{"hidden_size": 224, "n_experts": 64, "d_shared_expert": 128, "balance_loss": 0.0199}
Below are experts of layer 5 (counted from 0) of a mixture-of-experts language model. Rows are named router (the router's row for the expert), gate (a neuron's input weights, with its number), up (a neuron's input weights, with its number) and show model dimensions 128-159. Each number is 128 + 24 x the weight over its row's rms, rounded and kept within 0 to 255.
Before each expert's rows: "mostly gets" lists some tokens that are sent to it at least half of the time; "gets" lists some tokens that make up at least twice as much of what it gets as of all text. This comes from a sample of Wikipedia text that the model never trained on. Tokens count by the router's weight.

# expert 49
mostly gets: " were", " was", " is", " been", " are", " has"
gets: " was", " is", " were", " are", " be", " after"
router [143 180 154 104 146 137 154  98 152 149 154 173  80 138 123 127 131 141 152 119 127 144 174 133 102 115 124  83 126 174 132 138]
gate0 [140 104 109 131 151 105 119 108 105 141  99 113 149 102 119  87 155 121 104  98 127 120 140 157 146 135 117 179 117 111 165 126]
up0 [123 157 192 111 130 132 153 107 122 174 133 163 120  90 117  96 184 135  91 179 145 146 104 125 133 123 147 134 101 174 109 122]
gate1 [140 141 138 129 126 119 139  96 116 134 140 111 143  84 101 148 167 107 102 105 137 163 108 135 127 159 110 149 164 125 143 132]
up1 [113 123 109 114 132 150 140 144 135 156 125 129  99 129 117 129 117 134 163 126 124 130  92 145 129  91 132 108 115 111 145 155]
gate2 [152 107 161 114 174 109  86 117 109  93 115 114 121 146 115 185 153 132 140 109 162 138 126 140 112 137 149 119 134 156 128 137]
up2 [107 138 116 150 109 128 149 128 174 128 140 127 145 145 146 128 117 112 126 135 146 145 124 149 150  98 147 110 159 107  99 117]
gate3 [139 129 138 143 155 103  97 118 173 146 140 134 139 106 125 154 118 156 158  66 132 117 138  91 135  97 132 146 140 107 118 139]
up3 [120  93 145 149 190 112 111 122 129 152 163 127  94 113  95 123 174 131 147  93 159 116 149 139 140 101 131 133  67  97 132 124]
gate4 [129 138 141 143 132 127 172 125 110 172  99 134  84 105 101 140 153 148 184 121 141  76 146 136 100 131 141 108 112 138 139 127]
up4 [124 138 128 126 140 127 113 135 135  76 157 121 177 139 152 119 107 130  74 133 121 165  97 134 155 125 117 147 148 114 127 150]
gate5 [114  86 153 131 108 157  97 151 106  94 145 112 147 105  95  94 137 153 155  88 153  91  97 127 104 135 140 126 157 123 124 108]
up5 [149 125 161 110 141 141  66 143  99  84 178  97 142 114 105 107 138 133 141  93 139 120 116 122 152 101 129 117 168 145 102 113]
gate6 [124 138 104 108 111  86 162 176  68  88 127 151 116 106  90 132 133  97 109 130 137 143 121 149 121 122 146 139  95 136  98 133]
up6 [150 136 136 132 164 140 145  73 182 176 137 138 119 144 156  94 127 175 120 183 132 106 142 126 123 123 125 140 144 128 150 162]
gate7 [144 160 184 115 144 134 124 127 137 110 147 156 165 113 143 152 136 168 105 144 114 166 153 150 132 154 119 105 108  73  94 143]
up7 [133 150 150 124 155 118 104 141 169 158 115 127 160 157  89 137 131  94  99 100 167 129 165 132 141  86 144 166 112  99 141 142]
gate8 [138 163 150 135 141 103 167 110 163 132 167 155 114  79 127 151 122 168 116  88 141 146 100 163 166 176 138 164  78  80 144 136]
up8 [111 134 117 146  95 159  95 125 125 114 110 117 135 155  90 112 119  89 134 163 111 104 116 122 141 109 164 119 113 134 125  94]
gate9 [112 138 126 124 133 140 132 135 107 122 127 130 131 166 113 127 173  73 118 145 121 120 137 143 123 116 130 126 125 139 175 146]
up9 [ 95 161 145 130 112 114 121 131 122 146 134 128 148 149 124 105 129  99 154 110 161 144 134 126 113 104 142  93  79 126 145 140]
gate10 [113  99 128  93 111  94 133 160 130 139 153 165 113 125  99 109 127  80 139 119 200 141 187 144 132  76 107  75 116 138 105 122]
up10 [130 140 140 161 139 162  92  61 140 131 139  62 152 135 145 143 139 163 105 119  78 133  97 116 136 177 159 161 147 107 150 124]
gate11 [108 122 107 105 141 110 150 130 131 146 153 148  97 119 129 129 159 140 141 151 117 126 145 114  97 159 115 112 148 142 100 120]
up11 [107 161 112 119 129 137 136 145 146 136 144 155 124 155 156 127 126 124 136 160 141 142 149 140  92 127 108 134 168 149  77 162]
gate12 [107 138  97 130  94 129 156 180 161 140 152 144 167 132 149 189 116 113 103 141 130 148 160 156  93 119 157 120 131 161 168 143]
up12 [133 126 126 103 146 163  99 158 106 104 142 121  88 128 125  89 124 157 136 140 107 124  84 145 138 106  99 136 120 111  87  95]
gate13 [111 115 132 144 164  97 132  88 142 125 146 143 101 111 115 136 149 135 121 141 160 106 156 161 125 142 170 108 113 137 137 128]
up13 [133  91 128 129 137 166  76 116 145 132  95 101 114 128  71 104  84 141 133  61 153 112 196  96 162 142 122 112 148 108 138 139]
gate14 [108 129  88 123 131 119  83 142 172 139 161 123 127 115 149 137 119 107  79 148 136 146 208 110  95 101 124 147 101 157 121 147]
up14 [133 107 146 106  90 125  55 133 125  80 157 163 123 130 164 125  83 151 145 141 173 125  94 127 155 116 145 132 152 143  85 109]
gate15 [109 128 101  98 165 147 132  96 144 112 125 136 140 116 112 135 119 153 136 128 170 122 130 149 142 123 149  97 134 122 121 160]
up15 [126 144 144 161 113 125 142 115 101 141 147 133 170 119 114 117 137 113  95 130 117 150 146 154 143 150 152 154 144  93 135  96]
gate16 [114 140 138  87 169 135 153 147 121 133 153  94 142  97 144 133 143  89 143 110  76  86 150 114 165 143  84 104  93 196 122 127]
up16 [155 153 155 129 138  98 151  68 144 107 181  82 126 108 164 160 154  91 110 120 109 118 110 120 143 126 106 142  95 120 119 144]
gate17 [137 145  75 149 139 125 120 126 136 140 132 103  94 104 145 105 159 149 134 122  93 163 177 117 110 133 117 106 103 107 140 131]
up17 [ 91 126 195 107 140 130 110 156 105 111  47 158 154 164 116 135 126  93 110 138 136 160  94 178  96 142 102  92 130 138 127 129]
gate18 [155 112  94 155  98  99 121  79 129 148 173 171 140  96 104 131  90 103 162 140 129 133 108 144  61 112 137 104 138  92 116  85]
up18 [123 123 105 103 154 159  97 135 138 172 118 104 164  90 102 119 121 137 107 101 125  90 160 137 101 116 117 154 119  97 124 141]
gate19 [126  92 124 122 142 113 147 122 140 119  88  91 147 103 111  92 131 101 167 126 125 140 149 135 110 114 116  76 115 141 111 166]
up19 [115 178 156 100 113 115 150 137 129 127 131 102 133 162 126 130 142 120 118 112 123 126 157 104 191 134  68 101 127 139 124 146]
gate20 [ 98 106 145 185 135  95 107 119 191  92 142 133 129  94 154 116 114 160  92 113 110 124  94  97 168 115  80 105 125 150  99 146]
up20 [113 186 131 176 122 128 107 141  93 110 154 130 120 160 146 127 136 147 138  77 102 111 148  81 102 107 166 148  82 139 137 139]
gate21 [128 134 144  78 148 112 127 136 100 140 123 126 138 134  69 137  87 119 124 121 122 150 165 142 170  80 104 133 126  82 120 187]
up21 [146 176 148  86 156 107 155 150 155 135 109 132 118 152 118 176 152 119 126 161 124 147  94 146 138 122 145 148 129 105 120 149]
gate22 [135 160 116 160 169 116 110 109 103 126 145 143 134 157 143 110 153 118 133 121 134 121 148 157  79 147 113  86 122 130 136 128]
up22 [129 134 115 150 109 110 136 108 143 171 122 158 163 153 115 143 131 124  89 120 112 126 137 155 100 160 122 101  96 113 124 139]
gate23 [ 83  79 112 161 129 131 148 141 140 119 146 102 118 129 142 129  75 122 150  93 156 144 117  78 134 117 133 144 186 119 125  88]
up23 [146 169 147 139 106  62  90 121 130 167 105 120 116 142 132 185 120 146 115 128 149 137  85 143 159 103 139 131  91 149 149 120]
gate24 [133  98 141  98 138 166 117 130 149 119 123 130 106 167 132 138 126 130 150 153  85 133 197 135 103  69 180 129  91  92 142 136]
up24 [147 117 134 149 162 136 135 164 122 135 132 137 144 163  66 141 132 150 128 132 102 150 138 119 158 121 117 181 113 147 125 116]
gate25 [ 87 110 125 124 138 137 121 132 140 140 131 111 119 132  81 134 103 151 137 152 120 167 180 116 115 144 149  85  87 149 115 111]
up25 [122 111 150 130 197 113 121 134 159 135 111 135  96 140 105 108 115 134 155 117 136 144 176  94 130 148 141 121 105 177 124 163]
gate26 [153 122 148 144 173  80 137 135 129 120 105 134 163 113 161 128 117 168 129 129 153 151 105 163 100 106 133 128 155 173 132  99]
up26 [113 127 154 134 116 112 164 157 128 148 119 115 111 198 109 158 120 111 112 108 125 123 164 102 185 151  98  94 172 115 109 138]
gate27 [160 118 100 147 157 102 145 118 126 103 118 127 125 160 117 146 128 154 186 145 138 118 164 126 129 122 130 108 130 132 102 145]
up27 [148 129 111 105 132 146 142 122 129 120 126  87 152 131 110 154 134 138 101 128 169 130 121  90 122 166 154 129  94  99 124 137]
gate28 [162 129 129 147 170 100 136  96 145 120  96 150 110 142 121 137 136 116 117 139 133 121 142 147 129 104 106 154 110 121 122 123]
up28 [152 112 104 109 139 130 152  78 133 120 119 125 148 154 125 133 116  92  89 139 108 153 144 126 117 109 141 171 143 140 111 126]
gate29 [111 150  88 145 134 123 200  89 163 122 128 162  87 159 124 147 158 107  99 114 131 126  96 133 121 139 157 112 113 141 161 152]
up29 [114 105 141 100 154 107 181 112 149 128 137 101 117 135 116 127 156 124 116 143 111 112 125  98  93 106  92 102 156 112 112 115]
gate30 [139 149 120 142 121 129 122 132 128 143 136 122 134 122 123 101 114 103 154 168 103 150 111 128 139 142 117 101  98 108 155 116]
up30 [113 126 142 107  97 119 115 117 118  69 106 132 135 108 132 142 137 130  98  62 159 130 106  91 122 163 119 169 150 118 127 140]
gate31 [142 115 126 121  96 134 148  95 107 113 120 130 144 188 166 132 160 109 111 119  82 124 165 114 141 148 114 136 156 163 145 110]
up31 [162 129 120  77 108  95 161  88 149 122 116 108 135 193 116 122 168 103 137 116 103 125 151 102 158 177  80 131 182 178 148 121]
gate32 [121 137 156 125 168 141 137 150 154 106 144 138  88 123 124 128 150 118 135  93 123 162 185  95 138 119 102 112 134  77 129 102]
up32 [135 158 147 151 137 139  75 119 158 156 119 109 153 155 158 135 130 140 140 132 151 116 135 115 188 140 105 150 157 109  89 128]
gate33 [130 144  97 157 132 163 128 103  77 100 153 194 136 110  96 138 112 176 134 165  98 128 117 114 133 118  87 104 110 140 150 144]
up33 [100 154 136 146 138 120 102 133 145 157 122  80 134 102 132 112 127 101 117 100 152 106 175 171 138 121 171 171 122 142  93  93]
gate34 [126  91  96 110 118 121  72 172 156 121 159 134 118 104 135 206 130 122 104 116 127 153 163 126  97 115 148 111 135 110 143 104]
up34 [104 186 114 140 137 121 134 113 158 135 103 125 101 131  81 129 117  91 140 186 146 112 113 125 121 102  91 158 116 128 138 140]
gate35 [153 150 122 101 151 184 132  92 155 129 143 126 183 113 128 133 109 167 117 134  68 133 106 126 137 117 114  97 144 132 165 174]
up35 [165 125 160 142 170 149 144 132 148 129 129 135  85 143 129  98  90 141 136 131 131 128 128  76 111 109  93 147 116 135 122 129]
gate36 [162 135 115 115 118 164 153  90 132 135 169 125  94  91 173 106 168  91 145 103  94 138 102 113 112 115 122 126 119 139  83 144]
up36 [106 144 125 127 144 138 123 127 104 120 132  79 112 159 105  99 151 128 151  93 148  99 114 120 128 160 147 172 125 160  79 156]
gate37 [ 92 107 137 132 109 131 145 122 130 109 144 108 145 138 111 157 164 141 140 119 106 155 175 120 136 127 151 109 115 119 131 154]
up37 [135 110 122 131 115 124 123 121 127 106 144  91 131 139  84 116 114 140 145  99 138 143 111 139 144 124 148 123  97 153 113 121]
gate38 [123 138  88 132 120  95 156 183 176 115 153 134 153 113  97 134  77 113 129 148 106 122 115 139 133 118 107 119 132 164 113 108]
up38 [134 107 152 110 113 179 118  75 106 156 122 131 111 127 156 133 145 145 132 143 151 139 115 131  94 144 154 125 115  65 149 176]
gate39 [108 122 114 115 129 166 128 140 141  96  69 134 111 113 116 173 117  98  69 143 130 132 143 146 126 128 117 122 110 111 144 129]
up39 [144 124 132 111 131  99 106 136 154 122 166 159 158 125 132 105 156 124 142 109 127  99 110  88 152 145 146 152 127 116 156 150]
gate40 [120 114 168 160 111 150 103  99 146 152 121 152 142 133 124 137 170 114 129 111  84 135 135 118 124 111  88 193  59 130 102 167]
up40 [172 145 121 137 130 168 108 118 112 132 165 170 154 135 114 122 149 133 150 117 149 156 136 105 127  71 127 141 140 114 117 129]
gate41 [138 133 143 130 182 129 127  94 135 144 108 138 121 111 127 169 123 116 112 154  95 133 158  90 117 116 142 105 128 129 191 120]
up41 [115 139 129  87 152 134 130 164 126 107  85  99 129 133 119 138 173 157  91  99 112  80 106  78 102 103 107 133 142 108 129 130]
gate42 [148 115 145 116 150 122 102 115 205 134 161 113 123 154 108 119 111 162 113  89 149 177 183 118 162 104 107 144 152 154 153 139]
up42 [113 129 126 163 124 142 130 159  96 124  79 132 156 132 113 108 161  86 140 135 119  84 132 112 118 104 115 150 111  54 104 112]
gate43 [103 106 159 112  87 119 128 138 133 146 115  77  66 126 141 168 115 141 103 141 135 119 168 107 136 133 151 133 148 127 140 144]
up43 [159 127  98 116 170 127 136 128 116 122 160 150 193 148 131 106 137 107 156 121 147 133  97 146 103 139 123 115 114 144 121 124]
gate44 [127 156 120 143 148 147  84 139 134  88 159 139 155 117 147 155 107 135 181 152 154 147 155 116 117 139 122 119 157 141 138 141]
up44 [111 151 131 119 129 115 110 133 142  64 167 124 153  89 137 142 113 111 172 145 151 128 163 111 136 123 134 112 156 133 148 129]
gate45 [179  99 132 128 141  96 163  82 154 137 103 125 155  98 164 140 209 124 152 123 163 135 115  88 133 106 131 119 163 141 136 158]
up45 [141 116 109 169 122 128 132 116 148 146 102 165 100 128 196 137 182 146 120 173 129 110 102 151 120 124 119  95 123 132  88 138]
gate46 [117 146 145 111 180 146 119 156 171 146 155 122 151 136 154 112 141 127 152 121 128 178 151  83 102 138 122 114 133 142 107 164]
up46 [183 103  94 122  68 103 124  95  96 109  91 135 105 157 118 143 123 139 124 130 142  90 108 179 126  83 120 143 124 113 119 106]
gate47 [129 137  93 134 140 150 148 127 132 130 135 150 118 147 171 146 136 134 118  97 111 149 133 116 174 158  95 124  81 149 132 131]
up47 [ 86 116 110 116 154 107 161 136 118 130 108 141 168 139 129 194 121 100 123 123 107 123 119 159 141 116 112  94 136 143 132 141]
gate48 [127 119  99 126 131 104 116 129 140 115 150 152 137 102 150  94 140 155 100 152 149 120 160 154 141 141  83 115 135 161 121 130]
up48 [128 153 154 120 107 137 120 101  72 146 108 102 145 137 122 126 121 119 144 111 102 136  88 145 132 108 196 154 112  93 144 118]
gate49 [ 89 119  83 125 197 164 144 117 131 135 148 124 122 104 172 125 129 163 153  95 138 131 175 140 137 165 111  94 140 157 133 127]
up49 [ 99 126 146 151 124 188 136 187 101 125 122 116 139 150 121 132 180  86 113 153 155 122 130 125 149 101 154 101 145 177 112 153]
gate50 [ 59 135  99 106 150 121 107 149  97 149 135 168 150 132 125 135 140 121  98  71  99 138 105 111 119 115 144 132 112 118 165 154]
up50 [ 94 197 104  77 118 115 143 115 112 137 123 142 150 163 120 129  97 160 102 102  89 131 141 100  87 184 161 139 120 126 143 150]
gate51 [128 138 141  86 158 170  89 101 129 107 110 109 133 162 153  93 127 127 126 127 135  75 126  98 117 164 124 124 131 169 123 132]
up51 [129 118 143 136 138 106 147 116 112 156 166 143 107  83 107 127 133 133 126 154 126 115 151 127 121 125 125  94 107 150 128 143]
gate52 [175 183 103 132 138 134 108 104 154 113 179 150 118 122  94 153 138 121 144 114  91 129 123 149 169 129 148  89 176  81 178 133]
up52 [ 94 136 114 123 122 126 116 126 125 119 119 112 138  95  93 123  92 117 144 145 180 154 152 142 137 150 107  78 142 108 149  92]
gate53 [106 124 177 112 130 145 142 147 167 125 156 149 152 138 151 174 134 119 129 124 163 116  81 133 147 138 134 136 166  90 136 146]
up53 [131 154 139 104 141 127 114 170 166 142 150 124 141 129 112 165 143 114 104 117 152 138 138 142 143 143 140 134 156 106  94 143]
gate54 [107 158 161  97  92 120 138  87 136  90 140 165 142 146 137 147  81 131 172  98 109  99 152 104 114 139 112 110 155 115 106 190]
up54 [139 179 190 169 138 195 157 115 126 111 139 141 154 126 108 143 119 126 154 166 186 127 141 124 117 124 115  99  76 114 139 119]
gate55 [104 104  89 156 184 105 122 102  94 158 131 144 171 150 108 158 111 144 109 108 100 131 163 134 173 160 101  56 117 126 163  87]
up55 [ 54  89 118 134 174 137 149 144 122 140 120 116 132 128  97 150 137 131 114 133 128 117 126 150 110 150 107  56 132 135 134 111]
gate56 [ 99 123 105 108 122 145  63 134 117  89 150 131 139 134 146 136  89  94 121 141 102 119 152 119 132 120 104  99 115 116  86  89]
up56 [ 98 141  75 103 112 136 107 141 163 115 146 160 103 127 126 136  99  71 138 128 142  99 136 109 119 102 120 136 131 100 101 125]
gate57 [114 104 139 180 129 102  99 108 128 151 108 128  99 168 119 134 110 160 111 101 160 125 149 143 183 140  77  77 131 159  95 149]
up57 [155 151 149 138 161 147 127 104 137 111 129 105 120 100 151 134 133 111 159 174 108 155 175 106  88 143 127 121 136 100 100 131]
gate58 [165 128 161 101 151 122 130 132 161 141 144  69 135  97 149 119 108 121  90 153  85 138  99 160  79  98  90 117 111 120  95 140]
up58 [128 104 131  77 146 146 104 112 129 176 149  94 145 112 127 136 144 107  95 161 125 155  85 138 120 126 133 106 138 147 160 142]
gate59 [ 99 139 143 146 103 123 165 132 139  95 120 129 106 128 139 133 141  96 106 153 149 126 169 153  90 109  83 105  96 103 157 106]
up59 [ 94 156 125 135 120 163 129 143 156 128 148  69 179 130 132 166 101 147  83 137 123 170 129 117 127 151 139 108  87 133 119 149]
gate60 [106 115  97 104 149 136 144 131  99 126 136  97 139 123 162 145 126 143 140 114  66 134 159 116 102  91  83 104 121 150 161 133]
up60 [133 140  82 147 100  64 145 112 144 157 171 123 145 153 149 119 144 149 146 146 168 112  83 110 121 132 132 113  54 143  96 102]
gate61 [167 156 129 107 160  90 107 153  93 140  76 122 112 144 107 133 100 101 142 181  99 110 148 179 159 137 132 102 172 124 112 107]
up61 [ 96 109 114 174 141 143 133 112 147 123 150 122 155 139 153 122 150 129  84 135 177 147 116  89 125 151 121 187  71 164 132 116]
gate62 [138 118 123  98 136 121 136 148 146 106 120 111 117 141 125 120 145 136 129  83 142 125 103 132 122 120  60  96 130 159  79 133]
up62 [132  96 101 141 160 136 155 122 154 153  98 134 148 151 128 135 132 148 127 117 116 139 155 114 142 114 122 129 168 142 106  96]
gate63 [134 127 135 159 139 110 122 127 119 160 153 151 104 114 146 118 121 127 148 146 114 145 109 110 101 117 112 106 145 138  92 132]
up63 [153 168 112 140 138 101  97  68 125 176  89 131 143 138 109 151 114 136 121 149  84 114  84 108  97  92 126 115 149 114  97 115]